config = dict(
    n_experts=128,
    d_expert=32,
    router_score='softmax',
    balance_loss=0.00478,
    n_groups=4,
    beta1=0.9,
)
Below are experts of layer 7 (counted from 0) of a mixture-of-experts language model. Rows are named router (the router's row for the expert), gate (a neuron's input weights, with its number), up (a neuron's input weights, with its number) and show model dimensions 64-127. Each number is 128 + 32 x the weight over its row's rms, rounded and kept within 0 to 255. Numbers have three digits each.
Before each expert's rows: "gets" lists some tokens that make up at least twice as much of what it gets as of all text. This comes from a sample of Wikipedia text that the model never trained on. Tokens count by the router's weight.

# expert 5
gets: " ", "2", "1", "th", "|", "9"
router:168112111154132138141133162139163140076091137085167104225114132168134133167089138089145113103140143103138126065124170112192098146124102168056014125109126072117129088123113104129163160102093179
gate0:094185143098139156118133142121110104103098078127176107147110135094132128126028169095114105149138164133104138150150194153171078089108112183060146236128115226154131131068129155153114105101201149
up0:126203176144105173151104085116133123135119074146128115159077149101174151133132175105126161126054100130099207131123100134119177113129127140068194144137151201134117119157158133199096101140133107
gate1:182143102114194140147142050123162072120173230140099122167088132096178145140141160136153144096124118126113103164164111085132150124127106155196147113120107141075152125107139049089144113163130174
up1:150121138117088091163120129101108059164102129146119120148161162118124162141137160128046090173089152125136122118141155150138173124095140112101106076140160083121141113052161124110128142114124162

# expert 89
gets: "\n", " |", " (", ")\n", ":", " km"
router:103113110116159144111134124112155160078108075242123175132112125166147133143145222120141141102142144108195128105165171121091207137144187125174120119154058160136110187139088119052163144152088132
gate0:106153085116149095122176144101126108124134102096153139082160147090099114126122158110148137124172195105133142116138160133150078185107135170146087158094116143073104136085125122127131183140141101
up0:088142150148120130175120121111146104155127059170093126178138148104193098105162161101107165126097121123091140116111125142091172154162166111085154074209133204099128103178130111130148129151117143
gate1:144125126101174194183122046103162101056164192121114132134089124131144159133111145161133192112085112103094126137167160124076148122138140120104131160132111113044139133105121110136140092167160130
up1:123171154119115032125157180106110145178144079176122126121142149157096163110125133092059077138136133134165095100095128114163138134144118148141112097138140109162097129115108123169177148067123115

# expert 85
gets: "|", " |", " (", "-", "\n", " he"
router:097123106101135121081124069104156166134131106067197097119151094170117102086133131127180143096142140090126095108141059114136055131081168059160120115115167139083108131142092136177127152134168120
gate0:099172122154132111057137132132106099074134064089177143057155165094168091134021149063144134145106123153097097129152134159131130098096181172120165230137136166123125141067120133117120159122122133
up0:090104128109134115147107079057128121132111122124126101171091145105169105094125114122114121129062133136087215119074115182069166169137139139082115095172136189113114127167126096168111131133092136
gate1:120119106142178201135148051147143092055212220136138146120075115100221109108132141169142140113151115120107102122174139101084117146108167122171141151103112157095155125152115080126143118141144128
up1:142188162079131011164151165060126126173098048154092138107160158161073168121118139089046117130104146137136134104093148133154163133160105145093099089124137078127082148075071119154135149082130114

# expert 74
gets: "9", " was", " is", " in", " were", "8"
router:123151097135137108157135071087147100153116103081110176123084112166118127148094145159118130092138146124182109095154089113108133128153118148145086137069135163124096107149103135162124147134121117
gate0:146171139115151108105162128122102107102102102115157118136168137079134142131096146105089129136098148136113103127180140125153152119087202157122156226122126129131114116043150147090115156091179122
up0:108140162150097150119112114057113104127123084143113172163098149112171157127153123170108104129000131158082211117121102146083166126116145148111144139132151174147118090139174125154131148093091112
gate1:136141113119211185159137099131157105067198162127134165114044138158225113145106112159125174129114124096121130130155146123089158118136129156138159129122080113079148124132104097107137133164153124
up1:152135141100126009116170114098103136150128130156129124099151128110088147090151163094104109122132145135108095116120143113167143140116144078120057122114151107126087110098111123159144122086119144

# expert 54
gets: " and", ",", "),", " States", " France", " England"
router:093153113079162119124132170104133169173141178142145129097100103135114109156160132154102139127137141090104071145147187110104098157123116083100153125098126086083104100137144117211144120164108149
gate0:126150141173150140072135106108084086122093114112142083079181107095134102160063166108119181148126132133118134151154160126155060166099141107055116194183124168146121167101106137151068138094187137
up0:099122141141100109095102131053120102170087094134111092147137105115151070119119150149110179130051124130074197134086140159095189171116166153088171109160185185114098143188143095145128134060114142
gate1:121146113161232174139135070138155113076234212074125169140077145120187129151111166151124158105099113125111090149154128079136129107115150127179149171095114152124137105109127093131168114173150100
up1:154118137103132036137166162104125104156068121193073125120165151129073189100142111088083104135156152121097129115120127147117190144183131164092087074133135124130080126079079102152160147070138117

# expert 77
gets: " ", "1", "2", "9", "0", "-"
router:079124125121154170155150122097140146132090107164127146136120138165149178136158173083083135097164129111115114056139183103152103116046116154087063106109172137124112114066104107140164134169094160
gate0:139116147113139143119111143157103115086156129091178137083131120088078147135068155088091146140147168108131108125124146097181075095056156143115113245136099170157122118065121170164109151157118137
up0:089129138126096153109148114084140090138122072147099105154143171126205077087120141118163121112047111143077219148131103157064168168145158151091187106109169196114105142170137090122145145080096171
gate1:090113128112195152175150105099169130085238146147068196092094120140179101113142132157119143113103123096108119134161200110097115155142182119127136152104126123083117132126108063142155157119173190
up1:122112157104096106147101143089107111165142058167094205083159169141127168105120114138087077188094100154114111101151183174131155133113191109088107129111163100150134102050140133175138124121133160

# expert 108
gets: " |", ",", ";", "z", "as", "ers"
router:179089132134145151145144108127159146154088166153137109094145131159128112162132118092110134092128150101164127087145117125103079138166159107101065102134200094101125125119118100152146144146192168
gate0:118134136140120117089160081147122115092187109115190147068155151095114129139107155106144141136126095143110084151181137158159091138105177118127132223106153158160120142095142133121144158067185130
up0:111150168120098096128099105064118141107147130143140165145092122105184106109121112135143151120097117129069199109057093144085189104117169172139148146132157207129135114151160085192128134137115178
gate1:124155075127211158148126070143138115071234186119150165093078132146184086146071110153122126095163094120138106130151114107093140118115128159149138142115112167093148135156101084151169114129150154
up1:116144146088131022141160172097128110180058083166094104161168104165075197105136137093043108130084158164132126096088155127129154163161104143132093160133093098150108153078111120114162130087080115

# expert 71
gets: "0", "3", "5", "8", "1", "6"
router:128171116137145154187121107124163149111146173102097212129130102154102075156125086126151167104111150103148041098132168118136137137137114168062073124105133220126122147142090134113141144169126123
gate0:144125142131142086125153153132095120069115081125178188063148141091127092137100129090128094128183148131128100099114146135168077105050144168085147217096118155138133147079095151134093157096149171
up0:096118137145124122122107092059123169099166094143134124159083178107180125120134125145108165122074109154097214101148132140087213141160134096129126108108190210121104116184173121166139115145134075
gate1:133138136134182205149132076203159083067191210108149130128062148135178124118117135160175156113134133095129099154168116096096131122120097149176132130136061141059118138130077100118153099161127171
up1:133127103090143017129161134031129137174127068131108129094140106147091154107095141084034095129097134131115137105112120123142154178147160116109131138115159086189129097075132123151116148091152109

# expert 41
gets: "0", "1", "2", "–", "==\n", "8"
router:080130128049155117152137133184149120126119110137132156129072113175114122180123125119175152100119163078118164094161099125153080136159072139166118124137163131104126162173077128059145162128167166
gate0:100151120128139166107157097138099099086172111136159143118165157077205072123097147133146129125117161134121128131120146155175092120083167192112145215170080189137105127086124158148133169110154114
up0:107155168162101108113099123107143104165139111153138151104088131085141140172126138102139146126077117144084156146129114127096195126135138124094172112131196225138149103172159116148129122124106124
gate1:123148131107165156087132063163132104081233176127110117149102105106149135119119159174161180105114139119133137136157120099078162120089128105156169172120060108123155124179122106146165114125188131
up1:110158125106156092165137151099112127141118100196102152107146157145116169119124082110060064138075108147139109119124154112169156144169123120104115125082147119118116133028124127148121123073152121

# expert 95
gets: " |", ";", "–", "==", "7", "9"
router:090120132064158129068135072177167159116163146147177090147160142208199088111085126208072142102114152060061154196134170098098117147093140050115169089124112111128127130126104104172105149135042130
gate0:123148156122118139105129108123128110047120122148179125109126133069084167097076187061103090139122144083118123097135118128150100136085165128115110224141133135153115161104104141139116169084206096
up0:076153128140137121147133120098118123192156101112096134129145174133192083127128123142144135128072133155081167132127132151085156105163122185101162118158108212141124079133164109145144121157061126
gate1:175140134116187193134143057110131100065193208100129156142063135122212122129105133161140124099116124128123121141189155111091137124129174097176137174112063137105140096130101102156121093131127107
up1:081154121091130032149149163104134113176116074190130137095152144138090173096129142107038092143127133145107087093085125113146144123135108163101113086110202121133100169062110119135172158098143131

# expert 59
gets: "0", "9", "1", "–", "8", "2"
router:115173109151162125148134167097177119100133077087160114166064140160158108201112141133051141071131166077107119085142162116180105175133144156163126110127114085114128141144098103250143161096158158
gate0:147157128134124117117156129132101121086156141123147060092184173104090174114081130111130139153132120142168144137177112152126090150072189163084152208159083175166124131090135146131135141111224115
up0:142124130140092144140109139095129106170135089140084100127115149137149103092114152129143147138047113142095197148143078131074127174108174118117176109173119215157104147159133107170125117170067141
gate1:140141096135212160112148101167143135076179153117154090137073135114166089147104123154137187124141133068082105138204123105087145118063116115166085142079123170124144116132116065114160169154131174
up1:139174158120080023102142181103098143125131066161096148106116132088108169135141134115081086154121142148131057093118154159170122149100121112106071131124163076151112095096107155148133147056135108

# expert 55
gets: " |\n", "\n", ")\n", "ra", "le", "it"
router:106116106070140156175150108123127133148133110131109124133126106155141136091095136209060136101133153095129160089101150123092122141111142086106132097102172096097100158144116110128154147183083157
gate0:107174120079144130114130160142121145082107135152153113152170143102167128121109128091123143130145153121128090121165134129176091122128176175148158205106127202140131123061131154111097149084159149
up0:088140162145117101140084115082126104154146099130112134118078139104144127112098155110158126126086131136059151167096086139105203125132149122092110119197103221126115125146124080158177138117116125
gate1:168132104105163187103131022162130088091194179144142142145071125117162135105105135140159160105118107127077116149156099129099133135121156101203133154103062121044142129135088083124149107162125120
up1:097160152130133024166161215057128151134117078120107113094138133156125153145121125104040085138116160121171129117103171099138131114149095164063102126139177135191099127072133137144132140081163152

# expert 125
gets: "0", "1", "9", "8", "6", "7"
router:138158123081166133148121136124151126126135149152096163094169136166130159160118088067085160102124148104112105043084132118147150143140119040062155130101094108063102134149100102067114145126102134
gate0:050155142136128115106145142126085092085118108119148182081155131042124123163103143087113120142164155115135120124143207153148088104077175133143109211171114131111159109106159126114070130044184145
up0:118115154111093144088100174107130142134105027166075154137103149119165103115106121124136182114084124145071183139065115148135159130109115156096168115152179209128121139162149106181162106125101143
gate1:158116126113184141122137045118141088125183207119125139091072134127214127136113113162191167121123090105104123120146146086058131098131126121163116170140093141095113090113136097113128092165109157
up1:133179137123143072141141135086134120180138115216103153121151128166130204111096133133055105153113168128139113135130156148152177140160115181114126109068129113145122100067080109185171139088166095

# expert 98
gets: " from", " in", " with", " of", " to", " had"
router:163167082171163062112155126116164158120135199110102131147161106138160228140165083165151181088080158138118110134146126115154214127132074163109107088125132219131080165172103095145105152084146116
gate0:126128132132152089121159088126098117129123152090173145118156152073106125122103130134110096144148144133137188135123217147103112086056183128160136163133097139102122127107131138095155136096155119
up0:132167136169132126141087076063105095124170089125126190142096184101169161098133136119141130129113128148081179072143098138076184109097160138144161055172157155160118093121163114178155155134119136
gate1:163170102108169172092126073128143083108232178131128106109111092130154084131115100191143207113147114127120114149158135112110154130111094119217169120146123087087116125121141108127151075188133154
up1:088133138093139067208140167108118175138097077127103147153127168145119185108091155068070095130083162105147114106110126131143120125123143127051080125109123143151135128078085126145158160054140126

# expert 102
gets: " in", " |", " on", " for", " to", ")\n"
router:068153114098146139172131227130155142122097102196074153147087141130110046133113086172145161106194150107108148071115142105132134138131090139120163111123130132053119180136107100172146157139108166
gate0:100145152148146126089130127089119104118168094081155208089130135054109140090117113084077107133161152132102114119184163135154069081050155182132160199145096162147103078090124149150138168166133123
up0:120131143147132138142136100076126084118107105181121121134131124109188164131129122147156149121066120119117229164064153101069206147131127173119110164175124230105111060127108091174126168094104120
gate1:135153148105190160177121049139157118133155187146148136093048109109181148116159149175168090118144122113094083116120160118099142138078117142172097132088101114083128147119139102145157096163141121
up1:125135110111100057118171166078095121120132071145086114127188143143080150136095127093059148130104132147173123131145120114138145107169146119088116116147116154149103123087085114128133177070126137

# expert 22
gets: " the", " a", " his", " an", " her", " The"
router:122144120162141085182133082102147109107113146120078112139102088137099064154104073067170175102183174096117152115076100097110194139167081124172075080149128065137098121154125114106132163118156114
gate0:135151135147146136139141140163120118095133119122118131094133122073175168105092163088104096140142145131056111106164179143188100127079169174107107250138079164152139122077097144142126143077169105
up0:126129159127112141122113125065138109149166076174100136127104144086215098119122113142138150115091132158101165112155083154107194115116126164093146118186161179143113153166129122176136137127099116
gate1:154133127074184185105137058163149101095198182077159140106063142139160092108115109144164182116121117094114095139152133111079144132154166127179106140108084137095154099116119079133156119176118139
up1:094148152107132066139157181093118143098119071190118117105129144138100120163108139139100095145141132144139102100108096128171119168114107138076119121152136082136118198084098122139138160123161155

# expert 2
gets: " that", " this", " it", " the", " him", " her"
router:113129117138153117152151195132150131129151150106120157149140112117105074113140096081200125113140135113094072151123123093121138146129098157201165120089086135145110093132128108118099172147110139
gate0:093141142127130130116156107130127087097174163131174142116141113090188125122141140103162109134171158141089075127188150114185134121093185196117091218142085164122133160071145134120096153089167164
up0:103099153165117115171127062052147097111172159129143134172080159122219135133131111148153121127091116155075191115157118119113173171140138145092138131134138166119109147140135099163092147081124129
gate1:115124138112172142130121028108149100082210190148125135123074144119205111123132101139117208122121119140130120096140139124094115133114129104160125095131115167076157179137126085137108093144141107
up1:117141100085156097145170178090137153185072106150111104107142123178119174118069147143086125122103166122150126134106154108149153154126111131136106128119106055168091131060074124106189141072184158